config.yaml
d_model: 256
normalize_top_k: true
balance_loss: 0.0088
Below are experts of layer 11 (counted from 0) of a mixture-of-experts language model. Rows are named router (the router's row for the expert), gate (a neuron's input weights, with its number), up (a neuron's input weights, with its number), down (a neuron's output weights, with its number) and show model dimensions 0-127. Each number is 500 + 50 x the weight over its row's rms, rounded and kept within 0 to 999. Numbers have three digits each.
After each expert's rows: a language model's description of what the expert responds to; "comes after" lists some tokens at least twice as common just before its tokens as in all text. This comes from a sample of Wikipedia text that the model never trained on. Tokens count by the router's weight.

# expert 48
router:409458441481559509518516514483597483548507527525498556423488570492469513514556430447468545487507551479485542501466443535497575536438605489519469545531464465546573544498551514521535524502542503431495516470531407588468448527481444525569425487448463530530465554526523447571555533451474426462538510534634468575449482533522494469518525556391644499578498515423425561555513532456487518463522
gate0:518455499530468545440498485479478515377505461534504578504555554517405512531531439480455469591491477479578569400418459458626518497490454553467507600470591597423628502511427618462591449506460420530490475505511539535559527539505495500470497492539505552562563567499492520412509405525506466519491445500551498489598526430396619410445515410561522503483451448506539498555544620557524547428530
up0:473536542461543450550463524549509445526492505511560453475421494590530487549488549524501576460467466572552498522487439601451540488433527479596559465604552508625531509598573441555501546521519560436526498532492504472459484516528575533441415566494494431556559433590642532462519458487399517468487593519593603546478559527546455564534460611442486480413484407452492572461508408453518490571603
down0:456511475528448506475488475494467502528598465479524523516530480524543522490500504511426567498426508516505480568424518501524498526498554501522447479521483485552513564493528456556539495477546527500591529502558460547516488498501520475482529559431999496503515479489465507550490506515500510511469504510484493510526480491571484523508514480460377516570473466465524491411495408515493461528485
Description: Articles after prepositions
comes after: " of", " in", " to", " at", " from", " for"

# expert 24
router:493555512482481480531519518590486546500566450465577412564426434479569508481496489596546531502410460538511449545533444427516511548404577450486480509483373450542474581474556517408528448495527516486459486518557462465474554466422502465438513416523529481465489477487609527429428528439539491528448498525495477559457576494468484604471509567429474523544431562572439470500415436546533571469594
gate0:541506540559516646529535529489449504494514423522469622476492587491410534588507491475466658501463537486478563509448436548499528443485516492451523509594430542505451463559549530569496527585494571532503470463561438535506501491483514425491437452513565481565528440477416557549486492505477472441496483516585495507543564459546496456441538517611554431511491512458573483491544478418550489568574
up0:429417588465609485500495459520602543415505450482480562507507393570536415558545404474481534586434458577487431492484507566467499512453464534516464493551400472488536478460511532488578452448461461521462518457489547469435542563445508388463504597505505497398446443596533481562524515483484486518496537488433561562528485510473494487496435581523413548451476618512566350461510519573468438471570
down0:467542571447468459461494471526508504503494517447504474513526473480553588523488476433588573515444551478434554478524525574419542521438529482486488461507530554522542463477567491462497573546413475508522483454488562490517441511476493516502507370490503475557577425512666480492493491502460442447586428464560502513533488547530517501546481439477536435549552532472586508511492428502450515439497
Description: Word-initial lowercase pieces
comes after: " the", " a", "-", " and", "==", " an"

# expert 46
router:459485597445566612434434495490418490501425523416545569567553570467556527489461428536582603407531483515440530486608551589474502486481512504436434526468483522483533446465516494593432603514522575504483500577551460468599472513555500614496517537485495544514479512444476465502501485433562551580552463436448467524512445552516373405487572409546509450541508541437565534475466468456394532478545
gate0:415440467504572469513468429494472521400493487534442546460498558456574530494493513549485484524538636538489541552458531483496509550497511613546525605535518497493513467583595529569479522455536442528452552505553609507398459438408616493564469543437522447546460536493502526535485577487479465546412573458489567530518529437463489580459455543484467530510470578484430480574481492387462499516552
up0:560450543440474466506523517490460438536568651536537450433501494484445417558530513443572510483442553437539537354535481477564549450536476506602535458470497544485472517608421591440515519498536555464636395469470517481556541487603548511533412583518472484470527459551501458428515461456609612529539517580531439498645496452533536492510549516540492547511432479480555478439437472535402530491424
down0:525549472627449429436529476513485513547496521462513559473464451528581485525531553547396457461501520489541564494411485484474467568513518460510541469481522447539527506476565517686544502579453488537511582491468556429535564561476495530452429501363560439417534539485487485531537462581444527522517428539615478434474451499551520487421419553474528490499522571482470484506592518532574515499510
Description: Sentence-ending periods
comes after: "\n", ".", "==", "4", "5", "3"

# expert 54
router:548510517546548469621497555584596543532474484508526506575417490532538479423543504445531518499419573410524511471576521487550472479481464508461483548507545506524572451494567407477404501593538546535514479436480496535468545454488507575488554420512481495504394463464514447460506498477479457468520587435498591406456432509526493509540575453515455458552549456487405548401493492459495461465461
gate0:507402455476562487509524495521564405437363496511495569418573529436468525495397449530504492476436493509527554561504571508526573542478529456500399508445455479515552454476508541468438532606504440424477450512530527538461442487490429447417443580560552450489517484503483479523565529484466518465540483595465490615578527460548528527535505529457536573474419531409558529480465518577402405547433
up0:587493532507485552479496506446467553531480472571454374527397512509566506563525569432552544501472464485416429498487390416451432551493459482542638506486383533577540490408539573513569528504511497517513479513465568478546529481621473487491584460552490531539503483615521497486435469421456592518442488453551516498497489553506519517527435504449559445566420450561457451499567544488432461433534
down0:585456426417532457543470541566440595493500539421479486492478506423506408539487506501507534474446594472493473517505538488526540453499555551571514558554485507554600573511564536524425456457541486527547489505489505557513546563559537478461419464480497488493451469484494426482556431435439500465574591563495489601542541518535551438438522563582487515426481507437558485385413510418444469624524
Description: Spaces before table values
comes after: " |", "|", ",", ";", " in", ":"

# expert 12
router:500514517439543416496480561448550509469473541605482494517494582468428519469563481503485498510519497543489557456472409521453583416463547494432575560479463468522430553505495466456534578465455504450487501423532407545456590532515525548521356490469460582538520427514531466436495572526477486493493635521622552561442465424516415414498463403539497422554474581540472548485459501553508587568407
gate0:528432428583562445524383481504475468490388495483408527556474520461507480556472516526501460569510468457513455515479566610549491532542585570468479544526506479508525535488447538555494515429509562506559509443474604510582474549469465575492472527473504528569483483492459463599519487448506500516386461519526472456485473426415466459518525491539541438528481544447471521466511481363610563563522
up0:452402599456557483448476513491450493426558501594454639510499518437485654407447509467398456547523539408515468418609526461562499541529491474550523459456485491524469471585518476421505423541525505393505473644477474507452459582459493448502504532540502503503498453483503531468460529532455496537434507534517529483503530445527525474369507476440554475424467489462469621465416480598519470421493
down0:502568506503531423523552466501543512451507485444527607486431495468604424562517550505541437519542538488389483542505442407451434473509534481556552534560539457433581486543565531572424552475543467518503423555471568573495506489536471499476559552547684555428512438447537447490553468492537533508462485447409481500499452514564481543490484513510553492529496485460494459482522511420539531503500
Description: Determiners after verbs/prepositions
comes after: "'", " of", " in", " for", " as", "."

# expert 1
router:523566535469472479459599533545506540403544484455511438428477424582502485427524482584532446420474412489441445546466522503458467533541484488411452526549452455543506483434537536408473501439451513514467379503606484552557544494514411462545628506596518488567577448441436508470413486507477432515464491492459483578509479575553495504508388498502462502431496561522536402480488506535523516455480
gate0:426395408474516531527478525360512534490393530545443591470544506366543484598428548499532522476460646521553512496494499525463527514492472531466519499415572498521544454483522507492531500489489539621486509507479520513498453546437419423474537471577581496518512506570452495512400430434507527519584400516518519490540538420526574490558510642480513542449489553393452394431528560538485506462552
up0:532514464456467438540496535428574637480528503553436611388521496392523443391472507460532456528454516509582488537475546436493483564515507481502446526494558525576536420447636564488476479516469547451518479563488503548513540464441494470443549514512504516500468597450494499524401476494433505509522558532553628541514578478510636557482465493507477585448552515527531466445483552552437474531480
down0:477501534448615469471555508449469493467509548387459616555598502562563406552542511489526425534446549552444556527560506472484554466401482534478483461450450482555513584536445501563530500442459557518520482543464476489518560432505424604543487450489511492398494498435559518527521502501468506504423434525503496456571469436495498424519534485466511494533508536462485493484493570384568459577610
Description: Geographic and infobox words
comes after: " ", " a", "1", "2", " (", "-"

# expert 15
router:499568571632583464481508453567427522467452430550420541568455485464580535527546545538444526510433488461464463574548497456502610474564549425465395501494507467424416574562498562489526472576593456428494449454482492588534480529492396454502569480518513475568548507439468449450496512482442537448514456528456513533493578487408583490570492584485445578470550535543608432557459512437522506480562
gate0:493426512509490484502444480443572461630552506619529535471582463321543494504490525545374481403477531475499341498457457500364510398562467509569457534544480487441473512444475437578518561428548500496459533469465461449484510588549527491531533579593517516448483562550456490457510516502568493468450481510449463472444540488487570503472492491447537437530482534491484505519567461502419483471568
up0:493502535426516459510422476403482435412526446503506494509503538452549520518453464508473503488524509438540569461471435507515433508485536462580455581332436454418535458486520537508456480516530503459509579435584570493387568510556485477523522489547490459497513330590504475463510568470525500563481526504461510513473539459581491508485547463610498531468522575440541571493445615542481512557564
down0:423434542482451414481492561467559442461489579454547532525561475523544554485518563541470429463571440486496560534478529615443496490488581519532484489485510462499496553559495441464428545532536480435477409496542506535497571578494506565514483444532539468479547492517557488491411469495518532498519525463512432513470457440590500520433512479494384560493540478509459563382484531440507450510357
Description: Verb-stem beginnings
comes after: " was", " to", " is", " and", " were", " be"

# expert 35
router:470499422488429457459451499546616515512470539564573421456510449441500448481482571553523413446474453487612472400477533514531518420528523543635521460478403474523526531457443431458467513585511513561531455513584457506440480460377549426454467482485479464473500469530594608487512486507532540452486481527444438422465596453504545603408462494522539533559426514541430478542512433508484544497538
gate0:544473572478506448418435541519537522548487433525420515440444502461472438510488499572499532531511475490399528497552562495438509436515478499451481605468493498481440607442469518590555544512452459586383518539529424580454506568502484434520472540447514566488425458508512493472457509524437422555581528505487533463453522551528559458499407516497502393490446390495549551599548544465460537487425
up0:388490539541509361541526488473524473472430535545563431423538471416582428490591527501503551508457528459475444514517468474496508505427491441488552543398404476495495534497476537553514507554491554478549489548407432479452548458543528466450575489459496526466463470645473416545393533457568523489577538452554445484508487543479487439531472445500501486464498513607561487473491564470478492502588
down0:441523524548455510611391508551526538486460438392489548549529532491579489591557588542453479487472512495438491502602529577488543520543493522564640454456599457571498431555530410563587552578502556477462419456464537457483463467489500457511488378448595529525533589450426541448556588462460528565505408414434447471497439478518493490490565507515458526511446484544540442481449531471548511509478
Description: Common nouns and adjectives
comes after: " the", " The", " of", "The", " a", " other"

# expert 47
router:472567610472548493552483513442490464571522407500529442518545535355407513455446535420524468474498516456445489453513528422534473517550525474462430487472606449540476436443467504580519548401502542499387438472450522543574467491583492486494433570524515492523415555541496491555401576504504407501483517460474503479406397538527463457499428468597486438537525458456535462455601584521499450502453
gate0:443457481491561502450518447446430594391562542475372484449461553513519538521534605503502492462485514560491418452491597510559587462452462550524378605481468567503550501469461560461505477490463519547486451457534468520512544527484488513499496512524585442493572558508496526463503492478539490525490505518483468489521489358494615575473548544583520558433447499453502441539535516544510444420472
up0:459552426540484426479467508435562556534449416460478450524572507453503389430450527515534465551523453497492501591507484482459456498542432499451578384482546479557506485623461507455503502512454595562527467555482470457413497472482458423545562477534490551562506527458516525501543408550492543552495492404485481425513498457544451526548420467401540566545469503539456557542460456509451513498515
down0:526589548441483532520434430480463429471485472432436424568578593526509409438459534518546563373569574493522540439481514511522457582578483535449455472576507501464591553485452540532546515465517471522441531523494577508513539539531423622471519547452637577514498568512489466483541497577532488481500453435410466492428608489522446433522484553427455512471485523464458459519544502574469559510467
Description: Leading digits of years
comes after: " ", "1", "–", "0", "2", "9"

# expert 26
router:481525498482527590531513464525483521584457462452378438566509562499512421465516572411516520549507390492465533517520571585453439529598477521414432477508471521448525501503377572530438585515439557457550423562488533525415443469488542531526540444550517524494528430481477536476524440600428552576493471515463540559627423531560532556504479426395465465497469476463501565451447433520478582557410
gate0:488529447475467554466563467514478566465568519489473565404511413448403489500444490525472444497476482554482491554431478529459532533377528493519527600454574521573503527475551560464485525502498503539506558530437501559517552525473483467496525460360529561496553493541463461482470424440508462456530526558473474481491524356512447497453492589495501617429466425483544473443476562483480483533498
up0:559424517480596410507506466545484459470555448540538556554493394455566477480527522526429446575569516607528481480497546484472432527545406477439494456496478643532524496547516498591427471416522479546508557509358447444541411494560443465562494496541476550503452478519458497435532361512444412494506461501530536567517540459500452502445520527455643478492461462485449527523539471561482483512455
down0:530476498712452485436477499522441477474509517457496486494573600451441424548502473521548486431510582502447489538521544564478435558548398527545437478526456508531528458501384568469472540502499450532505467608540476479527489479536476497561503445499535435502448553586492489473557552465576484510461473518453407507448492551531560542470496481464427481516545480451508469464576607542505463548376
Description: Line breaks, headings
comes after: "\n", ".", " |", ")", "==", " ="

# expert 10
router:481547584452553528595561424556471456535511434425599477473432464485486539450542587483567386509471562457523517472567473479558495609557449593494474524497520534565545548539486534444499574476475596601466437549474563481487503426511565509445441452400495525540439460431542498523526536563550491473521579446492512503413470539548426501481400476494420549549583489518403548391527559437475470505520
gate0:562497585601545532492479598475572491503475533496506522473500496503492475587517555546444501468516488492532540477500502500482510456526522515484494442574460554523512439453545528520567506538522417562647512527520448554434572538464472338553565513532570492505527556529456485394429468496415587525430456507569481524529519508390596582386475516464617525449480464529505457459501572497456486469480
up0:561562498494443461520478534454398421447559503434549459390479502534472571498489479568540519402520500514545572362453572529482455493528491397535472565512507505468445520520550468615509499503437473504474474442499500469518542496532530509488405448483536477553531421533470562475549564452440553492469463553437468421445530499349386637650578421531534538544522602584550503538540485406441465537492
down0:457409479531524587442580540501537529564511508453501492456509561581480416461488491520348438546492524452430459581503573484548518528557429488437429522508501532453518565512390429508501449446546527504507549426473527530517486500560514483483447533520568567473514610429568546503479564514511545514539436574550539555495574524532525425482381470539389406500483624459520517486442499510460493553545
Description: Spaces before numbers
comes after: " |", "|", ";", ":", " in", " /"